From a checkpoint of a small mixture-of-experts model trained on Wikipedia: a softmax router, a variant of Adam for the experts.
Below are experts of layer 9 (counted from 0) of a mixture-of-experts language model. Rows are named router (the router's row for the expert), down (a neuron's output weights, with its number) and show model dimensions 0-127. Each number is 128 + 32 x the weight over its row's rms, rounded and kept within 0 to 255.
After each expert's rows: "raises" lists some tokens whose logits its average output raises strongly, later layers aside; "comes before" lists some tokens at least twice as common just after its tokens as in all text. This comes from a sample of Wikipedia text that the model never trained on. Tokens count by the router's weight.

# expert 123
router [154 155  70 162 179  52 114 100  94 110 143 155 144 127 141 123 114 116  61 187 138 139 139 154 115 148 170 149 127 161 199 114 147 104 163 106 111  96  58 179  99 137  72 141 106 152 120 127 143 126 146 110 133 124 112 151 145  67  87  90 150 121 162 144 164 160 198 166  85 163 134 172 101 154 137 141 149 157  92 114 168 139 162 136 103 102 131 118 139 169  78 129 127 172 147  76 143  99 129 105 117 191 105 156 134  88 117 166  92 112 100 108 151 149  92 110 161 184 136 173 156  90 141  75 176 173 147 189]
down0 [141 183 116 169 107 118 161 110 142 126 192  95 123 152 112  93 140 114 154 162  95  94 134 141  88  96 137 134 103 131 187 126 122 107 118 110 135  84 115 158 113 160 182 139 132  99 123 179 161 128 152 118 100 133  91 128 148 151 124 191 108 158 129 122 132 146  71 169 169 128 182 127  56 165 101 167 100  73 119 117 217 135 151 141  81 159 118 113  98 101 103 133 171 170 107 104 103 120  38 148 173 139  72 118 121 163 143 125 166 128 122 128  56  91 117 142  87 116 129  48 175 119 170  89 101 166 133  90]
down1 [126  65 175 152 121 162  80  84 101 197 102 130 132 117 136 134 174 111 121  87  75 137 102  72 129 181  95 176 139 129 145 124 161  99 157 123 154 158 132 132  75 152 148  99 138 146 107 150 104 167 120  64  21 132  94  91 156 114 121 179 122 132 159 128 146 130  98 125  82 111 181 123 119 160 155 126 144 148 138 131  70  82 146  91 129 152 116 105 159 150 176 120 153 133 199  55 139 145 137 122  97 178 176 115 108 136 146 126 118 139 109 141  72 138  89  93 134 178  49 172 143 103 135 142 126 144 162 130]
down2 [160 139 102 151  69 104 106  93 100 103 171 109 179 179 152 174 117  89 105 153 105 184 127 129 136 128 120 140 116 118  94 134  76 135 100 106 110 122 124 180 115 143 111  70 217 117 162 168 169 124 127 124 128  86  65  97  85 126 208 115 159 160 101 154 117 185 147 160 173 162 159 123 118 102 166 187  79 119 106 147 151  87 153 169 117 105 141  97 207 131 116 172 114 131 107 105 123 113  96 127  92 129  92 140 174 110 199 108 117 161  92 123 109  97 151 134 132 136  90  95 118 178 113 157 149 110  67 150]
down3 [112 104 138 113  91 137  83 105 194 122 120 142 140 196 146 142  91 147 177 133 223 139  99 122  88  91 114 158  84 102 113 154 140 104 177 166 100 141 103 104  59 126  94 127 104  87 158 127 114  85 117 164 175 159 149  44 101 159 205  91  83 171 106 129 126 119 152 152 156 117 117  95  89 114 147 155 129  80 147 137 147 134 112 142 140 170 107 122  50 104 132  87 135 118 129 130 153 124 112 153 122 210 104  61 146  87 195 112 128 178 159 118  97 128 115 117 157 154 114 148 149  98 121 129 133 108 170 133]
down4 [164 125 105  99 104 178 126 130 144 132  51 144  85 160 135 121 195 119 131  92 155 111 109 118 156 155 189 142 129  85 116 146 140 122 184 118 165 196 203  38 124 140 127 121 155 131 111  85 129 106 112  95  93 145 119 135 102 114 131 140 146 129 147 152 124  93 146 113 135 126 150 186 174 201 158 134  67 192 141 159  88  90  98 101 181  99 135 139 144 128 164 109 102 121 142 130  94 145 121 125 100 141 117 142 121 159 130  61  70 109 124  82  94 126 152 112 142 141 128 175  65 103  81 175 107  80 107 188]
raises: "th", "ground", "burg"
comes before: "0", " |", ",", ".", "–", "th"

# expert 40
router [151  88 138 144 136  91  91 118  85 143 169 125 163 150 180 157 140 146  68 191 144 166 157 114  95 131 132 154  94 147 154 123  86 109 217  61 176 104  90 136 134 175  97 114  67 195 159 108 171 145 135 114 168 137 104 175 121  86  99  81 113 120 148 116 156 132 118 173  71 151 166 166 158 149 127 141 135 158 129 104 178 108 109  86  94  98 155 125 128 122 127 146 171 190 161 108 122  77  85  66 126 153 123 142  95 109  73 161 121 113  95  83 129 125 119 113 181 181 181 115 128 108 146 142 149 146 155 114]
down1 [192 153 112 175 154 143 134 139 101 117 151 143 132 168 104 157  73 134 124 107 155 115 103 131 104 126 200 133  43 120 142 130 131 114  98  87 120  55 166 134  71 130 141 120 196  66 119 118 123 136 102 149  87  77 109 136 145 142  74 105 129 118 158  85  85 163  69  92 139 118 151 140 127 139 159 120 113 146 100 129 143 136 109 162 128 122 160  97 147 111  62 188 152 151 151 157 155 111  94 162 190 169  68 175 156 176 166  89 122 108  85 165 168 148 130 117 133  83 116 181  89  79 117  88 122  84 117 114]
down2 [ 96 164 152  77 131  73 127 146  90 206  35 128  89 122 145 151 149 137 133  93  55  55 146 121 100 124 118 162 146 154 166 160  97 102 113 153 123 183 127 160 100 163 140 103 113 179 119 155 178  76 176  76  96 140 111 124  84 170 131  82  98 138 129 127 113  94  61 124 164  85 104 127 136  38 111 139 125 158 137  95 176 117 137  84 113 137  89 162 154 111 133 123  99 142  95 166 129  78  84 172 140  97 132 100 149 130 149 164 146 148 127 133  83 138 129 159 171 135 164 146 141 152 159 123 140 125 169 148]
down3 [107 157 155 165 154 141 129 172  99  94 143 209  69  85  73 135 114  90 113 186 140 110 156 131 130 130 156 145 123 186 156 129  72 133 177 111 151  81 100 111  68 136 118  91 107 165 132 146 132 191 162  91 139 147 139 155 101  32 128 146 122 147 112 116 170 156 164 110  76 121  80 155 161 120 170 139 148 137 163 156 114 153 117  89 174 104 150  71 109 100 105 146 128 109 150 127 122 132 192  50 141 136 137 140 176 170  88 131 147  80 129  83 186 119 127 159 151 116 119 163 111  97 128  87  81 117 127 127]
down4 [105 158 152 147  77 110 191  90 170 123 142 165 108 110 122  97 116 165 122  75 115 134 160 155 147 152 155 115 103 143 168  69 116 177 170 186  99 100 165 117  94 134 132 153 136  66 143 140 129 150 107  97 135  99  64  96 108 117 143 129 160 105  92  87 161 146  63 138 180 124 178  83 131  87 146 143 153  99 108 138 119 111 120 217 153  81 127 139 115 152  70 144 135 118 142 123 123 186 108 102 125  71  84  76 135 125 100 161 174 161 149 180 111 101 150  79 165 122 113 126 144  77 143 137  99 200 174 101]
down5 [141  64 204 136 141  62 118  90 193 145 128 103 137 177 177 117 164  93 140 104 127  93 151 129  94 127  84 119  45 133 103 106 176 159  93 145 138 156 147 110 166 143 177 165  90  88 130 146 146 114  96 130 147 145 117 171 144 154 114 114  64 116 119  78 106 119 157 169  80 202 143 155 147 134 127 111 150 137 156  88 136 132 124 176 187  94 152 110 109 145 128 152 175 173 136  98 128 141 152 143 153 121  98 189 134 204 128 168 125 179 113 101 124 107 151 145 159 107 107  59 138 134  87 103 112 168 141 172]
raises: "land", "lev", "lands"
comes before: " ", "ic", "ly", "ors", "or", "artment"

# expert 49
router [148 154  94 133 196  67 114 121  87 104 173 184 154 175 168 150 174 147  95 189 113 133 146 164 117 100 141 148 109 171 153 115 133  66 181 129  89  68  60 160  87 161  72 128 130 134 123 103 186 120 157 107 125 145 107 137 130  91  88 105 142 121 153 152 162 142 128 152  95 169 135 141 135 145 130  93 138 171 104 108 148 122 132 103  82 119 117 126 160 169  80 166 174 168 167 128 138 109 127 123  79 189 104 119  87 113 122 169 107 170  99 124 161 146 123  93 136 162 137 161 159  56 161  69 143 158 194 134]
down1 [116 176 115 144 100 145   2  90 140 124 144  57 128  89  94 169  76  85 133 126 150 111 196  98 102 183 122 132 108 128 112 145 224 113 107 151 113 106 128 150  91 103 173 167 122 140  77  64 142 160 137 168 153  75 158 133 146 175 125  88 144 159 158 146  89 168 148 153 151 118 142 156 133 130 109 114 112 151 107 114 159 123 149 151 158 149 140 114 126 166 151 115 145  91 151 172 118  64 136  69  88 109 118 125 130 124  87  88 126 107 111 164 130 101 144 129 143  97 129 173 122 120  50 144 144  78 120 138]
down2 [104  78 170 109 162  32 131 124 131 118 118 167 132 152 150 174  81 125 145 163 103 147 154 182 136 113  46 117  82 119 139 130 160  79  75 121 124  81 102  99 115  90 127 132  66 148 129 146 123 105  90 123 119 145 171 151  76 129 114 155 125 152 174 118  72 156 164 138  91 136 191 140 162 173  82 119 139 148 146 113 151 151 103 112 160 161 121 104 126  68 138 144  79  83  98 135 123  87 117 111 117 119 110 136 176  88  97 156 146  96  88  96  90 121  74 141  53 106 135 119 151 110 189 154 108  78  93  90]
down3 [180 140 102  67 143 125 130  66 124  99 106 163 210 115 159 139 153 162 140 186 155 111  74 155 104  51 171 148 126 111 117  99 121 143 150 158 146 141 118 126  75 117 150 156  94 100 147 115 131  94 145 116 124 134  96 147 132 146 205 128 106 131  61  97 161  93 169  72 119  74 105 127 141 144 169  97 152 117 147  93 155 117 132  65 127 123 119  66  76  87 102 127 170 135 141 137  79 173 112 191 166 109 122 100 116  90 161 113 156 144 124 111 107  95 126 113  97 168 183 101 178 111 115  83 122 105  82 172]
down4 [129  97 151  68 164 125 134 181 155 113 116 153 170 169 173 136 163 158 101 151 151 112 147 158 132 115 105  76 114 102 138 115 138 126 119 109  68 132 125  92  98 195 169 119  87 119 122 100 167  90 113 177 121  86 118 150 143 165  78 118 103 106 142 140 116 189 206 167 163 178  81 128 181  96 113  87 146  69 152 160 196 121 155 158 128 187 126 155 112 133 108 193 123  93 142 170 158 136 126  87 139 139 111 123 140  75 115 169  69 165 110 116 129 158 131  95 121 128  76 146 130 202 142 162 107  74 121 124]
down5 [157 123  69 132 125 156 106 148  83 133 127 110 115 157  98 220 147 100 158 176 141  57  55 123 118 177 130 126 100 107 161 109 161 113 132 103 134 175 117 126 174 105 148 153 120 187  96 150 142  89  99 128 134 162  89 132 108 137 168 194 180 178 126 107  86  96 128 123 130 133 134 119 102  87 186  97 139  62  62  77 119  90 107 147  92 155  96 133 179 109 164 159 134 140 193 127  98 119 102 123 161  98 164 111 154 146 146 146 168 138 147 115  97  99 141  74 110 171  93 112 150 144 108 161 142 146  98 194]
raises: "3", "7", "5", "2", "4", "6"
comes before: "0", "5", "7", "4", "6", "8"

# expert 137
router [133 156  89 176 178  85 106  88 127 106 144 167  89 130 188 128 119 159  75 117 182 156 176 133 162 112 160 183 109 150 179 103  78 128 142  87 125  54  80 146 108 111 133 153 103 140 150  97 183 122 154 136 145 140  83 136 172 129  97  92 156 110 151 156 136 112 159 133 103 103 141 130 128 152 137  95 177 158 111 125 155 102  89 108  72 111 137 157 188 149 108 137 140 136 132 101 116  74 117  69  78 166  72 186  85 139 107 175 132 184  94 112 178 167  88  87 141 203 152 147 151 133 164 115 143 124 134 127]
down1 [151 129 152  98 130 169 142 135 147 102 127 158 158 168 174  87 185 152 120 218 123 121 123 132 141 126  93 125 172 136 160 148 111 167 127  98 163 140  64  76 171 127 178 151 126 130 124 176 120 178 104 108 142 119  90 164 142 163  88 111 183  96 152 194  90 101 130 167 133 176 100 133 143 196  94 143  99 152  83 104  55 128  76 105  96 111 110 115 122 155 108  65 145 137 103 100 127 114  77 164 103 142 155 156 176  79 101 136 113  79 129 165 102 127 131  67 154 114  96 156  91 102 124 129 100  82 144  78]
down2 [148  95 121 111 140 103 130 176  84 144 122 116 198 144  25 156 116 125  54 215 138 113  64 192 100 148 151  89 179 133 104 125 142 114  84 187 117 106 172 119 176  14 107  94 139  92 124 116 162 123 143 126 140 153 163 176 128 144  85 122 131  80 109 105 144 154 121 134 125 178 157 122 160 128 186 142 119 115 156 109  99 116 129 105 128 105 150 165 121  88 133 147  90  89 133 127  85 115 150 106 154 113 137  91 109 104  92 123 148  78 140 136 116 122 142 166 158  86 131 114  68 118 109 131 138  90 108 104]
down3 [ 44 192 148 138 137 150  68 137 120 100 132 122 142 122 161  88 190  53 168 159 113 115 111 131 114 100 150 135 117 225  99  81 102  79 172  72 146 180 148 108 155 147  86 138  72 101 110  95  80 153 158 146  79 180 172 131 145 168 142 141 117 120 120 139 121 117  89 141 163 100 173 127 138 131 133 130 142 133 143 107 109  77 100 129 136 150 178 166 144  99 137 137 185 175  97 119 131 130 176 114 117 151 113 146 176 125  67 186 163 150 127 103 129 154 106 117 124  99 151 151  87 165 127 165 120 181  89 116]
down4 [179 126 120  92 116  99 147 146 125  96 166 164 107 119 132 160  87 146 103 127 102 112 163 165 139 155  83 113 191 139 153 123 182 128 121 117 131 111 156 104 148 101 165 183 140 139 131 183 168 134  90 104 200  91 101 153  82  68 111 131 211 127 101 129  99  66 121 119 152 151 143 171 137 146  53 107 162 154 138 118 135 167 105 141 187 146 114 129 104 128 139 103 105 106 122  50  99 124 130 133 117  93 109 103 107  90  61 126 119 145 111 137  57 141  98 105 195 162 196 160 114  99 167 102 113 112  76 160]
down5 [111 185 159 209 129 118 170 134 121  65 202  82 148 139 123  98 117 187 150 150 136  90 120 150  79 182 156  91 120 101 112 136  96 123 141 117 173 158 188  62 157 186 110 140 113 117 161  86  79 131 154 144 128 119 148 159 188 121 131 147  83 101 123 140  89 154 181 193 159 136 106 195 151 170 117 151  89 160  92 169 156 104  73 177 135  95 149 143 135 129 119 122 130 143 146 158 161  95 110 120 134 183 128 112 139 140 117 107  94 149 116 124 136 107 126 117 156 125 160  99 114  87 205  90 121 128  72 117]
raises: "Ch", "cl", "Th", "com"
comes before: "1", "2", "born", "B", "P", "G"

# expert 152
router [147 125  79 179 194  73  99 140 113 107 143 175 144 118 132 173 138 117  93 153 215 223 159 155 129 154 118 194 156 139 129 103 132 102 141 103 115 114  76 147 110 150 108 163 114 170 173  54 144  97 170 164 168 147 103 141 152 108 120 106 138  72 149 168 146 174 155 145 107 190 164 147 102 133 144 121 164  99  99  93 152 126  86 106  69  97 132 185 164 127  83 151 122 205 154 108 111 122 109 118 130 123  91 149 143 120 110 176 126 120  89 106 148 155  97 116 164 123 170 138 109 132 158 117 113  90 139 172]
down0 [145 185 117 105 146  90 116 117 180 138 143 122 152 134 102 105 141  53 115 117  83 159  98 175 106 133  85 209 204 101 106  79 138 120 144 111 127  76  33 140 204 156 125 103 109 168 103 138 103  98 151 115 138 145 163 134 135 167 179 148 169 155 102 156 115 101 115 181 100 114  97 150 140 104 116 161 140  97 136 143 116 140 117 187 150 177 148 114 151 103  99 138 107  95 126 136  88 112 125  81 120 151 124 131 163 140  93 158 110 160 162 176 110  98 125 162  57  83  97 127  61  94 164 151 139 134  88  98]
down1 [145 163 164 186 121  81 151 112 157 119 129 112 142 145 125 174 114 125 175 146  90 108 156 205 117  88 101 151  96 136 105 121 184 100 191 164 150 166 155 110 139 160 134 131 138 151 139 124 128 140  84 149 125 158 122 111 174 129 156  93 138 122 104  61  82 186  92  98 183 166 133 148 158  93 134  86 200 101 143  98 126 100 120  69 100 159 154 106 108 178 144 217 121 140  82  92 100 168  73 146 139 117 108  96 194 107 158 111 203 155 126 121 137 106 148 129 177 133 142 109 152 164 143  94  97 133 146  96]
down2 [179 168  33 148  96 143 119 120 164 149 122  83 108 146 118 152 141 183 115 110  73 201 130 132  83 135 123 140 143 157 147  95 150 140 106 133 203 107  88 108 151 126 139  84 147 155  74 152 107 165 140 164 179 130 152 139 161 113  32 146 170 147 188 108 153  91 146 162 135  81 111 137  93 112 132 147 132 163 112 138 185 138 157 151 130 106  98 104 133 151 148 127 149 152 128  86  38 133 125 110 152 106 133 105 196 110  64 131  97  91 140 150 145 109  99 116 127 165 127 104 150 125  52 123 129 125 118  81]
down3 [200 148 104 112  83 198 154 142 118 110 103 110 101 159 124 187 115 114 160 149 187 147 178 133 155  70 106  97 139  79 179 162 142 112 136 119  98 154  88 148 167 159 152 171 139  85 123 131 187 147 148 116 141 111 125 146 157 137 123 119 124  91 142 129 194  85 176 150 118 146 164  83 125 102 111 193 128 135 119 121 143 181 157  88 119  79 159 123 112  90 188 162 119 207 113  80 102 161 117 146 169 132 110 160 159 134 174 149 137  89 148 153 153 133 154 111 142 194 210  99 104 148 140 159 105 108 130 155]
down4 [138 227 133 124 109 104 138 110 133  82 180 115  96 125 102 119 162 129 121 126 124 108 188 118 109 124 217 134 193 129 120 110 152 143 105 150 105  95 110 145  82 139 120  85  88 153 135 145 110 103 106  83 115 128  98 178 115 154 108 170 164 103 144 130 119 115 146 165 130  97 127 162  36 154 124 133 172 140 161  38 106  89 158 150 182  91  97 177 100 133 122 129  98 105 196 121  83 143  60  84 130 162 173 100 113 166 143 157 173 155 140 116 140 172 127 124  74 102 151  97 125 151 153 163 101 152 133 132]
raises: "|", "-", "off"
comes before: "-", "|", "The", "===", "==", "In"

# expert 75
router [140 123 118 188 159  69 101  98 127  80 183 197 115 122 184 146 165 141 100 119 121 131 169 127  97 130 153 124  96 189 172  91 109 107 168  56 126 103  64 155  90 138 110 159  90 161 132  96 139  89 142 123 164 127  56 148 142 145 100 125 162 110 169 160 149 147 139 112  99 161 140 145  93 104 166 103 164 161 128  89 192  97 112 138  69 112 136 172 157 142  96 185 152 148 177 134  99 110 106 106 124 176  69 148 113  74 113 178 124 177 102  91 155 162  98 125 141 160 124 123 103 108 178 126 109 141 127 169]
down2 [139 135 167 133 117  80 181 120 135  97 137 192 100 103 158 105 106 158 139 121 119 108  92 144  95 127 158 128 107 168  89 189 119 103 101  49 158 142 170 127 134 130 140 125 121 189 146 163 155 107  64 142 133 137 106 137 123 158 166  31 135 120 131 116 122  91 123 108 112 127  40  74 114 113  90 146 120 115 151 155 175 101  87 138  46 108 177 129  98 148 146 134 109 168 142 110 117 199 112 108 130 154  60 163 159 148 194 153 127 145 126 116 108 120 154 138  91 127  75 112 128 189 174  92 114  92 105 139]
down3 [151  54  74 144 118 128 111 137  54 134 115 222 158 130 173 135 103 147 161 184 133 143 168 103 163 167 142 112 106  77 101  98 187  81 109 115  79  77 107 115 105  99 123 130 186 200 126  95 135  64 149 123 154 109 116 115 106 141 124 158  93 134 144 108 106 103 108 146  84  94 105  74 158 104 142  89 138 137 106  98 207 171 117 110 111 114 107  98 128 167 134 168  84 145  69 179 122 110 101  58 115 121 135 147  93 109 137 103 113 109 172 158 125  95 104 123 108 149 148 165 141 151 123 138 103 169 102 149]
down4 [126 160 113 143 128  66 109 124 145  93 198 105 164 127 154 113 165 142 124 125 112  98  67  93  83 104 124 171 180 187 168  81 147 146 123 118 117 188 198 107 129 118 154 132  83 149 109 137 126 172 131 111 150 143 110  96 126 139 201 130  92 130 149  89 139 150 147 196  97 129 123 132 101 126 137 161 108  91 126 149 169 155 155 189 110 157 172 140  66 102  70 104 150 125 127 174 125 172 144 101 113 104 117 103 108 130 139 121 178 117 139 163 136  66 117 106  50 148 182 118 172 151 145 103 135  32 128 118]
down5 [ 95 139 176  99 136 139  67 108  94  77  75 128  93 103 144  99 148  90 120 119  90 132 115 153 136 124 123 108 136  96 118  72  77  95 190  79  92 111  76 124 183 120 119 139 180 100 138 126 126 138 131 169 146 144 192 125 197 144 140 138 104 108 197  98 157 143 112 180 102  93 176 100 131 177 132 113 125 157 125  92 112 116 117 124 177 181 149 124 159 145 175 165 153 124 162 159 111 142  66  96 185 105 146 135 106  97  98 113 170 105 143 123 114  89 103 187 116  99 114  84 128 125  94 199 159 194  93 104]
down6 [216 157 154 141 134 178 176 174 102 103 152  97 126 113 116  82  98 133 138 128 143  92 210 114 156  95 117 109 112 161 122 134 124 154  92 143 168 159 184 201 134  78 146 124 132  98 124 120 108 153  64 188 145 128 130 131 146 208 138  93  90 155 120 109 107 117 138  96  92 144 120 148  79  81 130 119 129 167 125 158  92 116  77 148  75 163 159 210 167  87 108 112 139 139 148 164 143 118 153 134 101 180  90 174  98 152 195 117 150 137  99 130  84 146 149 138  85 102 161  98 138  88  93 123 153 103 126 142]
raises: "per", "1", "2", "duc", "3", "4"
comes before: "1", "2", "3", "4", "5", "6"

# expert 147
router [136 145 137 195 118  67 101  90 126 118 178 181 141 130 172 141 157 136  93 147 112 172 128 143 120 152 111 130  91 182 178  95  78  97 137  65 115  73  92 151 114 116 125 169 114 154 138 107 167 152 147  75 142 160 116 161 137  99 118  99 126 129 116 187 149 139 164 159 129 110 166 172  58 159 181  61 190 123  99 127 121  87  74 110  71 144 179 148 144 143 102 145 120 164 162  98 124  98 109 100  96 135  69 120  95  85  67 121 105 143 128 114 161 143 109 134 172 136 139 130  93 100 141  74 135 137 179 184]
down1 [146 162 133 163 144 202 160  90 122 100 112 106 149 103 162 101  99 122 161 134 139 187 133 116 152 102 145 134 148 124 111 104 119 185 218 103 153 122  40 142 162 166 145 211 113 144 129 122 113 104 154 180 109 119 171 107 136 109  84  89 100 122 165 133 192 200 159 135 107 186 123 129  93 202 108 110 134 170  93 132 157 115  93 186 183 124 106 116 158 164 108 113 117 145 139 102 121 114 149 161  91 107 123 132 124 135 117 147 106  74  65 147 155 178 100 150 125  88 149 103 127 147  82 146 131  88 168 137]
down2 [142 131 114 111  85  76 173 134 131  88  92 119 158 127 100 161 118  90  85 112 129  85 173 127 102 154  87 130  82 110  97 168 131  88 136 164  96 109 131 148  97 115 192 134  82 133 121 120 141 132 118 148 112 170 104 164 137  91 144  72 140 107 124 147 197  97 120 136  64 175 171 135 131 132 123 134 108 132  94 102 155  37 116  99 111 156 135 119  58 168  87 122  82 157 111 135 109 188 139  76 202 113 114 160 166 171 159 123 152  97 102  20 105 171 168 126 134 120 124 119 146 153 146 139 133 184 117 120]
down3 [151 142 100 126 103 108  68 102 135 140 109 124 136 178 129 120 157 155 101 112 123  82 126 172 141 141 125 103 140 151 152 134 125 132  71  51 166  80 132 116  32 141 141 162 142 160 106 125 159 129 123 102  94  87 156 157  74 157 180 145 148 154 110 151  83  79 127  99 218 132  85 149  84 107 170 143 142 112 114 163 131 107 114  96  94  51 141 154 144 139 186  98 165  87 101  84 146 163 114 135 154  94 108  69 112 186  85  71 141 131 157 147 122 144  94 146 119 121  52 116  87 138 131 134 148 142  82 132]
down4 [129 171 127 107 142 158 154 105 155 141 166 112 169 150  83 137 120 100 132 138 124 160  61 175 116 125 146 152  86 106 138 127 166 131 134 131 149 128  57 176 126 177  78 118 167 131 137 157 106  80 145 168 132 112 122 123 118 155  64 210 169 111 128  99 125 186 112 116 103 138 113  73 194  77 132 160 125 151 145  95 159 155 117 203 136  97 142 127 162 202 159 120  50 117 170  75  91 138 149 102 168 117 158 164  80 105 160  94 126 132 110 131 149 109 155 106 128 132 171 144  79  77  97 137 153  71 125 100]
down5 [146  82 161 139 117 116  77 111 185 151 106 145 147 146 124 178 110 124 132 113 142 117 149 118 173 132 175 145 110 176 172  86 204 143 119  99 178  75 112  99 140  92 205  67 100  92 134 139 139 141 104 155 190  97 157 122 135 116 138 108 184  89  92 166 109 112 143 151 176 113 141 123 148 140 152 105 128 179 150 135 130 155 119 119 107 138 190 115 104 147  84 100 123 198  80 114 144 172 135  73 112 148 103 123  88 115  94  96 189  96 139 155 139 102 123  95 131 150 167 147 133 139 185  88 153  43  79  93]
raises: " There", " This", " However"
comes before: " The", "==", " In", " He", " It", " This"

# expert 34
router [143 147  99 155 192  71  83  94 121  93 148 170 136 139 166 172 137 116  53 132 126 158 139 143  84 151 163 131 102 171 145  86  87 106 149  91 127 137  82 176 134 116  80 157 114 134 155  88 146 138 136 119 155 132 107 136 158  83 130 128 164  56 140 142 163 142 117 151  99 155 195 156 135 130 153  91 166 143  95  62 151  84  60  83  53 121 125 183 146 123  99 141 156 177 166  84 126 118 133 126  94 165  87 116 115 139  87 163  97 131 121  96 174 153 109  77 128 192 129 147  88 109 167 110 130 150 158 164]
down2 [150  94 112 128 195 110 157 154 132 113 124 178 151  78 154 143 100 108 125 192 102 155  98 106 138 138 145 115  73  91 218 179 144 113 137 124  78  72  51 154 137 104 120 129 123 129  50 145 123 100 137 149 160 152  73 158  87 102 157 120 111  99 122  64 174 123 165 175 146  49 103 106 140 155 192 123 128 111 122 189 179  45  82 119 143 136 153 174 158 135 127 151  97 154 136 134  97 146 108 122 130 136 139  89 145 142 123  99 146 148 135 151 151 124  88 125 113 125 165 147 187 112 132 147 144 149 121  87]
down3 [137 129 179 193 177 113 145  94 104 127  62  57 108 159 148 110  95  73 147  89 122 115 100 133 118 102 132 140  83 158  93 158  84  85 170 127 137 108 106  60 139 137 144 194 122 129 152 151  94 149 106 110 121 141 134 155 136 109 123 114 174 135 141 194 154  52 143  65 105 174 165 129 103 115 160 183 135 163 140 154 102  95 128  92 147 116  67 127 156 154 138  90 194 122  57  94 132  82 103 146 102 134 136 137  79 135 170  88 121 125 151 124 142 153 149  96 152 175 179 128 125 104 116 155  97  81  90 153]
down4 [115 174 121 100 128 189  88 118 173 134 110 133  90 153 118 122 119  96 107 105  99  93 169 154 166 158 152 151 113 141 129 130 118 144 134  96 193  97 134 138 124 125 121 190 149  82 118 217 154 158 137 170  96  75 130 117 178 146 157 161 129 148 136 131 177 137 137 118 152 164 140  99 126  95 165 134 131  87 110 113 169  91 100 144 125 142 182 161 114 114 113 104 141 107 238 180  84 117 132 109 137 152  93 194  98 129 119 169 179 173 124  97 103 134 124 121 150 150  39  87 116 211 141  89 104 140 132 110]
down5 [119 122 139  85  86 166 135 142  99 131 181 127 106 153  98 128 108 145 118 159 148 146 172  79 147 123 140 126 122  78  82 210 133 149  87  91 127  91 137  86 153 157 198 134 132 144 117 122 148 169  82 133 151 133 136 172 143 127 164 164 116 168 128 137 140 157 124 134 140  78 133 197 130 144 167 129 104 122 154 202  66  90 143 144 172  54 151 171  87 134 102 156 138 179 119 139 172 215  96 102 151  96 105 150 145 125 145 136 119 180  92 115  87 123 142  98 179 117 126 133 163 185 148  61 106  77 102 122]
down6 [ 95 187 144 142 129 145 170 157 145 155 126  71 157 108  90 126 180 141 147 110  67 140 170 129  96  88 168 139 178 168 150  98 149  83 161 124 179  58 172 116 105 119 114 184 106 134  60 128 147 117 125 141 131  79 147 132 170 151 133 133 126 176  99 133 149 171 107 131  79  95 150 129 118 162 122 120  98 159 168 180 145 149 116 186  58 108 144 122  91 151 188 101 137 145 142 159 141 132 186 130 146 168 136 148 107 112 119 197 110 125 162 118  86 159 163 148 126  76  65  73 177 142 172 169 121 114 154 126]
raises: "1", "0", "2", "6", "5", "9"
comes before: "1", "2", "3", " |\n", " |", "0"